python train.py --n_experts=64 --experts_per_token=4 --d_shared_expert=64 --balance_bias=false --lr_router=0.00141 --n_kv_head=4 --norm="rmsnorm" --rope_base=10000.0 --qk_norm=false --init="normal" --init_std_up=0.0312 --grad_clip=1.0 --decay_fraction=0.715 --doc_mask=true
Below are experts of layer 4 (counted from 0) of a mixture-of-experts language model. Rows are named router (the router's row for the expert), gate (a neuron's input weights, with its number), up (a neuron's input weights, with its number), down (a neuron's output weights, with its number) and show model dimensions 0-127. Each number is 128 + 32 x the weight over its row's rms, rounded and kept within 0 to 255.
After each expert's rows: a language model's description of what the expert responds to. This comes from a sample of Wikipedia text that the model never trained on.

# expert 6
router [ 68  78 118 170 141 100 169  97 141 110 124 130 105 127 117  95  94 152 145  97 124  73 152 126 131 117 102 150 102 105 126  75 120 133 129 165 174 173  89 144  96 114 146 179 128 117  82  63  67 147 171  86 120 101 131  97 118 180 212 122 117 166 163 143 117  88 129 177 148 112 114 128 148 115 135 173  86  89 174 125 160  88 119 130 187  99  94 141 120  67 154 134  76  68 143 117  94 127 112 114 111 130  88 124  76  86 168 170 143 145 135  71 114 123  87 143 120 124 136 144 170 124 149 118  62 179 151 156]
gate0 [145 133 171  97 176  47 115 100  82 129  94 106 165 107 159 129 111 122 146 115 125 130 163 139 129 124 161  48 132  94  65 118 159 171 161  87 103  88 153 139 179 184 129 107  76 164  81 137 142 128  94 151 158  60 152 124 130 115  97 151 100 116 124 101 130 152 144 135 154 108 117 133 118 134 158 141 142 147 100 109 167 149  96 171 115  75 105 145 146 148  94  92 163 104 146 150 128 135 134  81 116 188 151 169 121 167 128 105 156 123 117 133 110 121 106 106 146  56  20  41  61 108 133  60 117 157 130 126]
up0 [127 116  45 160 147 169 142 198 119 171 139 142 117 122 116 127 164 147 151 130 145 180 125 140 150 133  88 105  98 106 178 170  99 137 121 155 119 175 122 121 101 117  85 112 124 132 157 124 185 133 157 176 141 131  85 110 105 122 144  78 209  98 146 132 137 145  80 118 141 137 108 116 157 133 124  58 156  99 149 135  93  94 153 104 124 128 175 159 109 118 148 164 142 163 169 140 146  81 100  80 160  55 107 129 196 153 127 122 142 166 172 119 150 175 127 122  98 176 201 180 170 159 162 139 139 125 119 202]
down0 [ 91  24 135  70 190 161 115 103 127 108  99 162 154  96 162 122  87  95 151 112 108 142 146 153 127 157 149 122 164 116 177 107 113 149 120 117 119 163 124 103  87 181 186  86 120 160 148 107 111 172 125 164 173 112 140  89  80 121 159 169 133  96 112 136 110 148  81 161 167  93 146 126 147 111 151 111 134 155 154 168 132  67 112 145 163 117 170 133 112 107 103  87 111 151  85 193 140  95 107  92 154 135 192 160 181 121 185  67  80 167 110 111 114 120 164 167 200 126 148 120 148 154 119 118  79 137 143 139]
What it handles: Digits and sports fields. Digits inside years, votes and table numbers, plus sports and infobox field words like football, league, wins, Championship, State.

# expert 7
router [106 132 161 147  75 119  80 157 127 161 127 156 116 101 139 146 107 104 199 112 181 177 135 138  82 146 163 120 197  90 174 102  70 171 128 189 157  79 166 168 123 157 109 107 103 109 147 136 121 123 131 103 168 111 140 153  87 106 169  91 101 125 143 135 156 101 129 160 147  97 104 109  77 138 116  79 117 190 142 153 137 144 123 130 139 157 159  86 106  82  68 138  93  83  90 104 179 107 180 110 104 184  86 152 125  71  56  93 119 166 156  74 188 146 195 147 168 153 121 151 145 115  81  98 127  79 141 152]
gate1 [113  85 154  69 163 153 150 128  82 106 129 133 161 136  92 121 168  90 137 105 123 172 152  99  90 147 130 106 127 117 137 161 146 200 154 184 139  88 127 138 113 134 114  74 102 124 185 135 145 147 143 176 165 134  71 107 133 118 143  96 131 139 127 143 134 122  75 161  78 117 131 133  86 119  95 194 174 125 127 169 139 104  88 111 113 187 122 126 116 126 164 124 156  91 173 134 138 109 129  98  98 148 130  97 157 141  82  94  69 150 171 162 152 102 134  82 214 149  85 150  12 112  84 178 153 123 147 136]
up1 [150 169 118 127 131 136 108 107 130 103 141 126 140 122 150 109 110 193 141 167 127 120 109 133 142 111 126 180 112 163  79 100  82  53 118 143 143 154 141  79 127 129 152 151 114 113 146 150 131  73  81 120  65 108 164 164 128 126 115 155 153 120 131  82 140 118 148 128 163 120 110 102 168  85 111  88  66 142 125  80 140 151 111 118 166 107  82 113 146 145  78 130  92 109 115 100 138 165 141 157 183 124 158 121 101 129 194 139 197 126 102 114 123 160  95 164  39 100 195 120 229 135 201  72  64 114 121 116]
down1 [120 156 137 102 129 146 156 110  97 119 159  40 104  80 114 113 109 151 157 126  66 143  89  44 117 161 100 113  97 142 166 124 183  95 140 113 136 124 148 133 167 105 100 147 136 108 121  98 115 225 141  75  88 156 148 132 152 123  97 133  42 120 136  77 121 115 105 172 169 118  85 128  94 141 121 130 118  66  85  74 117 136  80 156  83 110 125 153  83 138 162  76 124 131  81 128  99  96 157 117 123 138  71 143 146  99 153 205 145 121 110 118 178  94  89 120 173 145  96 136 129 137 119 166 140 144 102 163]
What it handles: Opening parentheses. Opening brackets and spaces before years or numbers in lists and tables, such as "(born 1888)", "(2010)", "(47.8)", plus math subscripts.

# expert 22
router [153 100 135 135 138 138 172  75 163  96 204 124  77 121 124  80 102  93 141  88  97 169 114 122 131  52  88 176  82 135  86 117 126  75 130 107 161 132  82 158 105 144 164 165 168 114 171 110  75 160 113  93  79 175 165 108 120 105 104 163 129 130 125 175 113  87  96 103  65  86  97 157 162 120 121 175 113 104 169 174 132 115 174  72 171  75  94 195  95  96 118  96  85  68 148 134  95 189  86  96 102  75 129 108 144  78 169  98 103 165 155 116 133 174 116 142 100 144 132 119 140 167 145 163  87 162 115 108]
gate16 [114 123 120 113 154  79  95  59 171  76 148 140 165 231  92 152 162 137 135  83 151 132 163 124 121 134 135 246 189 112 129 149 173  88 134 158 133 171 133  99 145 160 145 172 172 166 117 154 147  99 164 110  87 111 120 163 126 110  89  91 175 149  93 106 129 154 113 156  68 153 143 114 104 150 120 140 143 146 125  88 149 174 156 158 148 133 117  90 174 157 148 111 101  90  90 138 147 106 120 108  98 142 209 100 120 152  78 135 101 134 102 154  95 147 160 141 137 122 135 167 134 160 121  95  86 134 131 106]
up16 [138 145 133  96 139 139 124  96 161 126 106 140 160 160 110 148 122 103 123  70 139 150 164 159 139 100 142 200 115 149 124  88 187 131  68 151 142 131 125  82 111 179 123 172 159 142 111 151  80 139 106 158  47 147 127 133 136  87  77 114 178 192  86 129 129 144 137 155  71 166 124 105 133  92 132 136 167 171 122 128 203 125 164 152 116  75 128  88  85 110 152  90  88  86 112  87 110 161 133  71 104  97 123 141 113 122 119 107  44 127 128 165 124 141 148 118 149  81 163  29 153 127 151 116 106 111 116  96]
down16 [139  83 101 141 128  92  95  78 117 165  99 131 200 112 120 103 153 150 118 137 104 152 158 120  92 102 100 107 110 151  90 133 130 127 108 155  97 102 133 167 111 143 157 194 182 130 139 143 133 142 219 150 139 167 138 148 139 135 159 128  83 147 153 172 134 147 178  72 125  79 134 179 179 147 161 171 101 117 121  76  71 138  70 152 138 133 110 140 155 128 120 110 114 180 105 131 163 131 173  85 161  71 162 136 142 129 103 113 154 120 111 141  53 170 148 170 111 163  95 177  98 103 126 104 143 160 133 103]
What it handles: Numbers and Male. Digits and number pieces in dates, counts and coordinates, plus word endings such as M-ale in awards and census, element-ary, variab-ility.

# expert 16
router [130  94  64  78 142 191 141  76 159  67 156 137 158 192 139  99 107 114 127  99 127 123 128 151 188 135  91 104 138 188 119 113 170 150  68  91  67 172 113 125 139 102 136 139 105 115 138  70  96 180 122  97 117 106 175  65 165 178 134 134 144 117 161 179  79 161 138 147 161 136  95 141 150 112 131 181  93  87 151 132 119  86 102 156 109  92  91 157 174 172 124 126 111 129 184 151  83 172 112 104 116  74  99 137 151 161 177 108 115 120  74 132  91 169 107 131  84 126 141 179 176 149 120 133 101 134 142  89]
gate1 [167 120 163 150  89 122 139 149 134 194 148 162 140 141  73 188 153 126 163 116 160  88  79 205 134 146 115 110 110 115 176 117  82 166 129 114  57 168 158 149 145 113 141  88 121 121 130 121 140 195 200 141 149 165  78 187 138 153 162 141 117  82  93 135 108 104 103  56  88 142 154 108 127 149 152 152 103 157 131 111 120 115 104 164 134 111 103 158 154 121 171 165 161  84 119  98 156 139 100 126 230 126 174 152 117 118 136 102 193 120 170  68 135 100 140 129 121 206 133 120 143 190 108 119 208 128 126 162]
up1 [112 186 103  51  63 146 147 119 124 144 146 101 125 134  82 183 150 135 180  89 115 119 156 135 192 153  99  72 154 140 165 124 137 132 136  99  71 185 151 116 158 136 124 127  78 119 117 110 160 185 178 136 128 156 147 177 117 124 116 105 145  91 126 158 111  68 126  64 123 132 116 174 170 148 142 103  55 116 154 153 151 139  97 151 192 181  66 104 156 173 131 193 146 110  98 122 118  93  86 109 138 149 157 185 101 118 127 134 101 130 140 106 179 183 131 162 119 191 114 181 166 131 172 126  95 102 130 162]
down1 [135 163 108 157 182 162 104 131 148  83 124 130  97 105 105 131 148 152 151  78  72  87 126 109 117 124 115 126 157 168 106 182 107 151 107 109 121  94 132  88 173 102 111 122 146 186 100  94 111 128 159 198  61 135 158 101 186 134  73 158  71 113 161 151 144 124 139 118 160  69  98 157 131 148 131 126 125  32  81 111 222 153 173 156 120 157 154 140 134 203 172 173 108 132 163 124 174  90 143 131 131  93 222  86  89 111 158 119 121 126  97 124 143  83 181  93 135  64 116 160 141 136 138 132 130 179 137 137]
What it handles: Conjunctions and auxiliaries. Function words linking clauses or name parts, mostly and and &, plus was, who, would, also; examples: Crohn's & Colitis, Medicine and Veterinary.

# expert 0
router [126 141 131  90  97  90  62 110 146 132  71 169 143 120 122 142 153 159 153 122  94 159 130 171 105 119 121 140 101 118 137 174  91 167 124 176 146  91 133  80 113 135 138 115 149 126 158 165 192 131 122 150 162  92 104 165 103 113 124 130 148 156  82  74 131 130 145 135 120 163 167 119 136 117  93 106 127 208 135 113 152 163 119 168 126 177 139  11 101  89 124 148 142 127 101  84 191 136 155  92 166 186 152 124  93 101 113 106 127 111 155  86 130 106 218  91 145 105 196 154  95 154 100  72 139  86 140  97]
gate0 [118 119 134 101 141  98 135 124 132 192 154 108 129  42  75 103 100 103 112 168  98 150 137 135  89 105 168 193 130 115 196 119 124 135 128 169 110 142 129  95  71 147 132 103 152 125 150 125 113  99 163 158 107 159  82 145 117  99 173 139   9 147 162 184 189 167 102 146 179 171 113 171 153 119 111 137 147 156 118 123 128 166 130 152 203 130 121 110 157 135 116 136 116  33 154 132 183 134 111  96 169 125 170  97 138 126 157 127 198 113  90  92 112 111  86 108 113 127 188 141 185 138 185  87 113 207 161 109]
up0 [101 121 154 160 118 155 133 163 144  95 121  36  72 128 137 128  88 107 153 140 163 148 160  79 116 172 198 150 132 166 161 159 145 148 156 160 189 154  88 120 108 150 119  68 151  56 106 156 140 144 159 103 107 209 177 163 137  69 153 123 137 121 152 140 164 140 128 174 167 156 147 132 163 151 118 178 125 108 111 119  61 130 113 117 139 125  97 145  90 155  98 120 138 128 171 109 159  82 156  97 146 118 156 155  68 142 161 157 157 124 100 157 104  55  94 139 127 130 158 116 123 160 146 111  47 161 136 125]
down0 [143 102 122  85  77 125 174 138  87 154 138 192 131 183  95  90  99 143 209  99 103 102 131 135 157  51 154  95 168 153 128 158 127 145 134 180 152 163 127 130  91 152 140 144 140 119 131 182 170 188  91 109  90 137  73 115 142 172 127 167 201 144 104 192 121 125 133  91  95 135 109 133  77 145 128 101 133 187 123 132 145 148 150 103 136 144 134 125 116 155 127 183  99 141 165 146 121 105 100 175 111 111  74 122  83 135  86  73 124 141  98 116 109 141 114 158  72 117 142 110 137 107 118 157 115  63 146 136]
What it handles: Capital initials of names. Single capital-letter first pieces of proper names, often in tables or lists, like J(äggi), T(obago), M(értola), Gen(res).

# expert 63
router [ 88  84 153 177  65 135  99 141 107 153 147 116  84 166  91 158 104  89 134 114  82 102 122 153  84  67 143 112 204 116 129  97 185 158 128 135 136 121 123 171 133 115 103 112 125 125  94 101 104 101 155 120 149 147 143  88 131 172 167  98 173 115 146 161 162 105  77  57 123 120 141 149  98 119 158 139 152  94 154 124 155 125 170  86  87 146 168 170  98  83 135  80 104 141 172 170 102  84 115 103 115 155  97 137 185 117 164 166  85 163 105 134 160 164 101 161 126 162 106 140 130 109 101 167 170 200 120 181]
gate3 [ 72 132 130 110  95 127  94 115 116  93 142  82 135 112 136 131  95 115  84  75  94 130 143 122 137 114 153 183 194 146 182 143 137 163 111 175 191 124 147  88 133  82 167 159 170 153 167 105  88 140 135 104 117 126 164  86 188  83 204  93 146  58 178 152 113 117  84  85 132  79 112 125 127  85 172 131  97 138 174 103 171 110 143 152 175  91 155 108 115  54 130 146 101 125  97 100 115 105 138 104 215 186 138 177 124 104 161 212 132 132 150 105 207 146 120 164  74 156 141 177 116 108 159  78 109 159 139 118]
up3 [149  97 120 155 148 153 161 134 114 148 126 140 122 106  91  48 161 120  87 160 167 108  83  98 141 112 150 143  81 102  61 121 165 129 192  83 137 101  84 126 152 130 124  84  61  85 123  98 173 162 139 205 137 133 138 150  51 116 100 172 129 178 134 121 139  76 137 154 151 153 110 146 141 134 134 144 136  98 125 106  96 102 128 109 131 124 208 182 103 186 150 123 150 142 147 163 134 101  90 168  91  95 100  97  61 172 127  70 167 121 137 143  92 105 151 127 121 180 173 133 169 142 109 180 155  79 114 152]
down3 [118 187 145 124  66 131  96 162  97 113 173 141 110 113 172 156  84 126 123 136 124 133 119 141 182 143  93 131 166 108 171 134 133 147 124 138 131  99  88 132 169 131 129 133 168 149  61 109 135  71 123 118  90 105 110 120 110 127 142 125 127 142 128 130 141 114 167 194 160  85 116  57 148 105  83 126 133 150 125  99 146  96 161 168 165 133  96 142 128 108 154 178 149  63 123 108  74 115  94 126 174 118 115 154 158  97 158 105 101 151 113 149 126 134 140 133  82 127 165  78 154 125 171 126 138 112 146 146]
What it handles: Articles before nouns. Determiners, mostly the, a, an, many, several, before nouns, especially in census statistics like below the poverty line.

# expert 37
router [151  92 124 133 136 157 162  73 107 101 163 124  91 144 131  97  90 195 124  88  93 163  81 149 160  84  86 195 103 175 113  87 154  64 101 112 128 156 101 166 125  64 183 163 195 159 136 107 126 160 156 102  91 152 151  90  99 103 124 173 163 104 148 162  61 119 151 110 123 123 106 141 191 162 139 155  84 136 163 190 150  89 173 104 128  77 118 171 111 124 186  96  99 109 154  99 121 176  91 114  93 111 123 119 128 134 140 105 109 154 120 109 155 135  82 135  68 178 158 168 189 154 101 116 103 121 114  95]
gate3 [165 146 109 105 136 115 173 116 102 163 110  94 140 154  56 141 112 123 169 123 159 142 144 101 114 137 134 121 121  91 157 161 125 155 170 137 141 130 168 158 123 100 113 122 147 182 129 144 103 146 165 164 209 113  55  95 138 140 179 102 122 141 101 125 180 155 119 107 186 213 146 113  83 111 123 137 144 110 139  99 131 168  57 140  98 189 103 143 148 110 162 121 158 157 144 173 157 126 157 115 201 157 169 111 112 133 159 151 136 131  98 134 186 178 110 122 106 113 136 160 144 133 145  83 171 152 120 111]
up3 [154 145 106 117 108 129  80 216 158 109 142  63  77 115 112 121 103 110 107  83 150 120  47 154 128 126 129 128 113 116 107  90 131 113  97 147 180 124 119 101  89  37 159 149 108 115 103 122 146  92 103 145 102  61  77 127 141 109 188 132 144 169 161 138 122 128 135 132 154 196 158  30 108 138 175 155 141 135 104 124  67 143 126 152 125  61 149 139 144 155  86  95 123 165 108 119 117 151 104 125 156 136 159 148 108 105  96 138 107 105 142 157 133 112 124 137 127 214 190 165 178  88  68 128 150 130  81 193]
down3 [160  93 138 121 182 151 205 159 143 160 143  92 150  91 115 138  94 123 123 158 121  81 129 108 124 116 111 107 139 139 168 177 110 100 127 140 144 164 100 130 137 139 123 161 134 120 130  69  88 102 110  93 150  71 141 124 117 109 165 149 146 146 126 181  85 118 112 150 166 124 142  99 117 175 137 125 146 148 178  88  75 143 178 157  73 103 128 118  99  86  88  40 118 106 118  73 128 130 157  87 107 115 125 166 154 186  82 107 129 101  45 110  77  73 183  72 100 118 103 143 141 128 110  87 113 203 155 132]
What it handles: Determiners and pronouns. Articles and possessive or subject pronouns before a noun or verb, such as a, an, his, their, she, often in sports narration.

# expert 56
router [143 126 132 102 153 107 111 136 120 116 125 185 179  76  96 104 163 109 188 149  86 165 135 158 101 195 106 115  93 126 118 144 103 116  92 141  95  87 130 110 155 162 154 112  81 131 114 196 181 139  95 187 103  96  98 161 106 128  51 147 114 147 110 100 165 112 137 144  98 104  92 138 113 138 105 136 104 145 103  82 191 167  73 144 149  98 157  65 162 136 117  94 113 117 110 113 174 156 148 122 133 129 158 111 158  98  78 112  79 152 189  89 167 115 127 129 137 136 168 143  88  73 106  76 166  79 124  99]
gate3 [138 152 134 115  94 128 111 115 134 115 158 162 112 136 159 139 166  69 111 102 170 142 154 124 130 101  96 115 141 167  98  91 122 179  82 100 139 106 153 143  98 149 157 160  80 102 118 167 124 146 135 145 173 125 187 139 120 132 101 113 109 148 141 176 114 165 102 107 110  69 102 140 103 138 169  86 113 146 128 152 146  74  94 148 123 116 119 106 145 185 139 134 162  96 115 144 101 148  91 123 173 108 140 117  87  91 200 191 180  89 118  94 128 182 200 184 153 157 137 110 129 116 147 175 117  78  98 150]
up3 [148 155  72 125 171 139 121 149 101 170 102 138 151  84  91 127 114 195 149 123 108 154 109 137 106 144 196 159 150 125 144 187 165  64 142 140 148 109 156 135 152 116 103 115 136 173 177 125  91 118 120 117 112  98  61 135 109 147 193 169 107  90 105  99 169 119 178 154 151 163 170 108 135 151 138 137  98 119 165  64 121 129 145 128 131 152 178 137 124  91 115 104 126 132 135 127 166  99 173  89 127 129 123 141 131 168  62  92  93 145 154 146 143 131 111  74 138 124 132 125 127 144 115  82 171 192  98 102]
down3 [129 105  95 108 136 165 167 112 120 132 203 156  92 144  97 193 150 145 143 111 219 158  73  60  96 123  80  94 184 150  97 164 163 139 114  98 106 139 141  99 150 173 169 124 154 142 110 121 145 122 109  94 154 106 124  95 154 153 180  53 115  90  80  60 123 125 148 104 154 162 150 106 148 101 141 124 104 142 137 118 131 174  88  59  88 139 169 165 106 134 114 117  91 167 185 165 120  97 175 142  89 158 166 164 135  98  96 108  87 141 134 138 110 148  92 154 161 139  74  94  78  78 139 100 128 160 127 160]
What it handles: Capital initial letters. Single capital letters or opening quotes starting a word, as in T-ransmembrane, P-olynomial, "Hold, often in species and title text.

# expert 38
router [123  63 139 138 175 158 165 113  70 119 141 119 126  97 101  93  85 103 123 103  97 133  97  98 106 127  96 129 115 124 113  84  95 112 138  94 146  68 112 164 102 138 140 147 153 122 130  82  91 150 107 109  67 119 144  87 102 128  79 161 106 137 162 168 167  94  73  58  96 146  92 138 102 180 151 169  98 102 163 106 139 112 140 122 115  61 157 182 143 142 117 123  59 109 162 132 100 167  80 115 110 147  95 119 129 114 110  74 106 167 175 135 102 127  82 128 124 161  96 121 130  82 102 123 208  99 113 119]
gate3 [157 180 109  93  98  89 143 106 139 160 153  94  60 132  71 141 168 146  82 133 156 143 137 124 156  70 183 153  72  62 137 132 126 164 147  93 106 177 196 140  93 128 120 133 146 157 112 117 173 106 139 105 134  81 134 120 139 168 108 116 101 149 180 141 118 125 163  95 108 120 175 141  93 221 105 105  93 127 122 120 145 101 120 106 141 123 133 157 110 176 111 182 115 145 145 136 131  98  85 102  87  91 106 198 139 154 141 185 136 102 159 125 135  94 171 142 112 179  71 138 175 120 137  47 145 158 120 182]
up3 [136 141  88 101 135  88 166  58 159 130 178 158 102 147  74 154 124 129 102 129 134 174 150 121 114  91 150 104  56  61 145 156 104 133 123 134 109 144 167 159  99 173 127 121 154 157 135 127 125 139 151  90 147 156 117 102 180 173 132 117 115 140 169 153 104 125 202 111 151 140 165 150 124 226  92 124 166 115 138 140  89  67 157  86 111 110 125 159 119 180 122 189 116 157 156 137 150 124  86  91  93 113  82 172 138 134 118 174 167  87 105 142 151  80 180  98 125 181 101 129 196 108 126  79 138 131 161 155]
down3 [104 152 111 112 163 171 137 100 131  91 104 133 138 164 169  93 152 105  93 121 124 139  84 193 128 120  67 133 149 131  93 115 119 134 115  77 111 139 108 115 162 164 179 166 192  94 109 119  96 143 134 136 152 146 131  99 151 139  96 127 112 185 151 159 152 199 125 112  91 192 128 188 112 156  92  74 100 110 175 208 138  80 157 176 145 100 120 157 141 112 142  68  88 151  88 107  88 141 122  89 150 121 127 136 139 162 119 125 111 197 193 114 182 127 124 124 123 133 165  96 104 134 179  98 120 155  98 198]
What it handles: Sentence subject pronouns. Pronoun subjects opening clauses (It, he, they) before is/was/has, plus nouns like water, energy and chemistry word pieces.

# expert 31
router [139 115 151 151  67 124  63 177 116 138 133 122 125  90  81 163 129  72 172 174 143 158 121 133  59 200 223 123 120 170  97  97  89  99 127 108 143 102  85 147 101 123 144  84 110  79 164 128 128  59 120 136 104 170 124 172 125 122  89 147 108 141 117  97 160  75 167 153 157  96 130 109  54 107 111 113 131 151 163 153 129 184 161 121 141 132 165 108 152  74  84  95 102 132 118  84 144 143 149  70 115 194 118 165 117 166 135 109  95 204 166  81 174 119 164 173 191 147 105 107  93 160 101  92 146 110 164 135]
gate16 [163 116 141  97 157 170 120 137 140 106 102 156 122  75 107 168 136 106 160 112 153 161 113  78  95 173 151 104 151  99 165 137  87 112 176 121 180 139 121 139 163 147 112 127 117 115 101 104 140 106 108 128  95  85  83 183 141 142 117 196 168  94  98 109 168 126 175 176 168  69 106 165 105  95 137 137  95  77 126 155 155 161 105 159 111  71  85 107 197 126 100 133 111  92 157 155 107 157  86 117 126 140  80 126 101  71  45  92 155 131 151  63 105  96 149 150 113  53  89 107 150 114 150 133  54 175 114 129]
up16 [ 93 118  83 105 136 139 154 126 131 129 207  94 114 133 154 120 113 222 123 165 110 119 105 163 172 126  80 131 129 113  86 154  88 103  78 171 134  91 121 110  77 107 136 154 179 150 107 159  96 149 123 136 119 165 151 140 118  84 141 144 119  99 148 165 103 147  76 108  86 182 120  66 145 182 136 127 176 127  89 113 101  85 150  45  91 146 116 132 114  88 174 168 116 139 128 106 175 147 146 143 161 157 127 141 131 118 130 165 106 101 123 162 119 137 123 136 159 169 205 126 110 112 166 146 152  76 109 120]
down16 [102  99 149 149 112 158 170 115  52 148 173  86 120  88  98 226 136 118 148  80 123 106 163 104 119 139 182 122 102 153 125 145 113 127 175 181 129 166 204 149 111  73  79  89 135 108 135 143 104 115  80 134 127 115 121 134 114 105 142 135  76 131 143 131 165  49 146 180 111  86 130 171 164  95 178 125 103 215 234 130 182 119 113 129 104 142 130 117 138 130  56 164 128 148 177 139 151 103 117 135 116 104 145 124 149  63 125 139 132 142 147 143 139 152 106 108 124 134  85 134 146 120 113 115 192  82 145 109]
What it handles: Numeric separators. En dashes, spaces, slashes and hyphens between numbers in ranges, scores, units and coordinates, such as 2006–2007, 6–3, km/h.

# expert 25
router [124 135 136 110 169 105 150 101 150 147 129 184 113  69 154 129 179 145 111 111 134 139 128 162 102 105 131  96 201 108 103 144 118 157 119 122  78 115 119 121 181 131 138 130  85 122  86 144 141 144 118 193 119  91  97 113 137 179  81 116 109 112 115 116 112 117 130 121 162 144 118  94 159  98 121 130 201 111  89  98 140 147  94 149  67 131 121 142 174 191 124  92 178 138 180 129 118 162 109 109 131 112 166  69 151 101  90 210 141 113  89 158 120 122  97 149 101 117 102 116 140  82 111 127 160 131 132 208]
gate3 [176  83 148 138 125  62 154 110 125 106 180 124 117 112  45  87  98 101 143 126 217 158  91 147 119 101 168 147 126  93  70 128 134 176 112 132 139 234  94 146  81 120 139 138 168 180 117 100 108 160 160 125  74 117 143 120 198 120 158 151  59 121 149 135 145 119 162 171 116 126  83  37 175 136 162 154  84 107 149 152  89 132 154 128 120  86 139 127 142 113 135 126  74 134  85 130  94 121  78 138  94 127  35 163 166 157 104 159 159 167 114 123 116 125  97 148 182  84 162 147 188 107 123 132 150 106 109 121]
up3 [112  99  93  50 158 185  86 106 169 100 134 215 110 141 129 130  68 153 137 129 102 121 139 159 127 111 107 124  91 169  84 157 138  55  85 135 149 139 198 111 134 146 128  98 104 136 133 169 172 112 106 122 112  92 109 188 127 131 133 107 109 179 152 190 111 197 108  91 125 128 126  94 103 140  65 143  93 118  55 110 145 125  97 136 155 118 126 108 159 156  41 137 119 119 185  91 112 133  75 118 177 101 130 125  95 105 109 150  76 124 187 105  87 125 132 181 144 117  79 124  77 145 166  87 103 129 136 148]
down3 [ 85  60 170 178 106  98 147 148 190  93 127  93 108  80 133 121 143 144  90 111 188 130 150 132  95 138 105 132 174 117 147 102 107 149 133 114 137 170 162 160 139  85  63 118 115 117 104 105 137 174 177 166 150 172  90 150 177 126  88 112 156 141 125 132  81 110 118 138  99 161 159 123 151 127  94 144 121 194 180 126 144 143 129 128  89 125 139 140  94 130 116  99 157 129  73 110  91 129 111 192 126 100 135 193  78 127  91 133 164 148 136 149 174 142 122 139  97  44 184 173 118 124 128 140 159 185  83 110]
What it handles: Function words, auxiliaries. Auxiliary and linking words in running prose, such as is, was, were, been, be, to and that, plus -ly adverb endings.

# expert 48
router [191 105  94 171 133 175 175 102 140  99 165 147 109 147 112 102  96 167 124 100 128 115  97 136 141  91  66 177 111 154  70  95 152 112 120  94  81 155  76 162  94  76 126 182 169 143 105  94  94 157 125  54 109 122 136  96 109 111  99 155 108 161 145 162 100 123 155 102 102  51 111 128 167 154 125 151 103  82 160 151 106  76 196  90 161  99 141 165 134 137 172 117  90 111 131 145 104 132 120 164  96  92  98 134  78 104 118  99 108 155  99  99 106 115  90 102  75 151 165 162 157 183 124 121  70 153 103 126]
gate3 [ 98  94 123  82 173 105 182 156 108 116 137  98 185 189  85 175 139 128 114  86 143  92 158 110 143  87 155 175 165 136 114 126 176 169 128 138 168 129 159 145 159 147  71 194 130 146 184 130  83 143 130 132 123  84  85 128  89 139 126 193 119 104 113  79 100  97 141 116  89 110 125 100 183  96  84 162  95 140 147  84 101 118 134 113 132 153  86 119  56 162 107  94  99  90 140 107 133 110 135  74 166  92 130 101 119 147 162 125  87 159 144 156 191 105 123 166 163 180 214 177 119 199 121 139 113 155 113 129]
up3 [174 162 123 139  97 156  85 135 126  94 113 132 119  68 141 139 129 106 175 201 161 127  67 140  97 155  95 110 127  92 165 149 101  83  78  93 126 130  78 117  76 186 180  85 117 142 155 170 120  95 111 130 146 154 142  80 147 105 115  90 133 138 146 149 164 149 189 119 162  89  81  56  65 110 166 119 129 132  94 176 147 131 108 141 112 166 138  91 212 109 123 134 163 118 119 192  78 149 121 142 103 179 115 109 106  91  77  99 125 113 110 153  85 145 128  83 116  86  92  79 122  96 131  76 175  93 154 179]
down3 [138  96 110 156 177 154 124 213  59  86 137 131 114 157  85 182 127 128 136 108 145 135 196 133 143 149 130 185 135 144 150 144 125 140  51 144 138 234 148 161 142 156 113  83 140 186  78  99 135 119 104  71 147 135 182 132 111 117 171 116 138 154 131  70 111  91 157 177 121  76  76 139 126  60  99 152 109 130 154  94 156  97  86  99 171 128 127 108 137 103 134 119  71 156 144  93 111  95  97 194 121 135 147 131  95 140  82 149 132 143 139 114 168 130 127 162 160 117  97 174  81  92 106 134 116 128 161  78]
What it handles: Articles and ordinals. Determiners and ordinal words opening noun phrases, like the, The, an, first, second, plus ordinal endings such as six-th, nin-th.

# expert 50
router [136  85  68 130  78 158 136 110 190 167 138 130 120 155 144 120 148 100 103 114 141 116 106 137 127  62  69 147 116 143 108  83 167  58 148 121 165 152  74 203 148  92 165 170 142 128 140 102  99 178 180  69  97 156 161  73  98 124 176 112 149 108 167 138 109 115 111 178 154  89 116 148 157 146 154 107  92 119 119 130  90 102 151  86 125 116 124 188 109 108  98 162 111 101 100 143  78  87 132  95 122  72 100 109  99  80 177 120 146 177 141  55 159 168  94 105 110 110 130 134 147 150 125 135  90 103 126 114]
gate0 [ 37 161 146 132 181 120 123 141 156 114  85  98 157 121 133 172 167  77 127 102  81 122 193 172 174 152  95 122 189 169 147 108 160 130  99 165 118 103 114 145 127 125 162 160 120 151 156 140 139 160 130 177 191  61 138  95 133 136  91 149 136 118  98 109 144  62  95 149 124  95 117 171 182  92  98 126 120 134 119 138 158 142 113 105 116 172 113 108  94 139 160 113 159  99 153  93 158 141 186 134 115 167 116 103 132  80 125 156 110 132  91 150 123 142 136 144 161  99 112 146 176 162  78  55 141 130 160 171]
up0 [145 125  98 127 107 169 149  93 120 108 164 106 109 123 175  52 124 109 129 151 151 128 109  89 114 108 127 133 144 106 162 156  79  95 123  81  72  87  94 126  92 141 141 112 129 125  90  66 130 113 172  86  89 116 141 162  83 142 121 159 151 111 185 156 112 150 163  85 121 160  73 115  95 116 152 106 160  61 178 190 116 114 156  98  96 132 147 127 142 174 155 107 112 124  93 175 112 149 133 163  65  78 132 143  76 194 144  92 148 175  96 157 154 129 145  80  84  70 117 114 101  98 115 183 117  83 127 114]
down0 [189 172 102 111 111 112 183  98  96 105  82 202 119 149 183 114 138 126 140 112 164 155 103  94 157 149 118 130  94 111  90 131 127 102 110  85 171 128 144 125  97 101  94 126 142  96 104 160  92 124 137 106 180 132 129 188 141  83 173 136 151 135  84 118 138 191 152  91 138 194 181 148 104 115 131 151 134 168 116 202  80 117  99 177 171  81 149  99  97 120 115 136 156 136 111 134 151 131 118  92  97 135 122 138 146 112 189 130 118 115 151 129 146 156 179 120 124 152 168 140 120 130 154 108 134  85 110 112]
What it handles: Numbers in lists. Numerals in tables, track listings, dates and measurements, such as 10., May 8, 27, 5.8, including number words like five.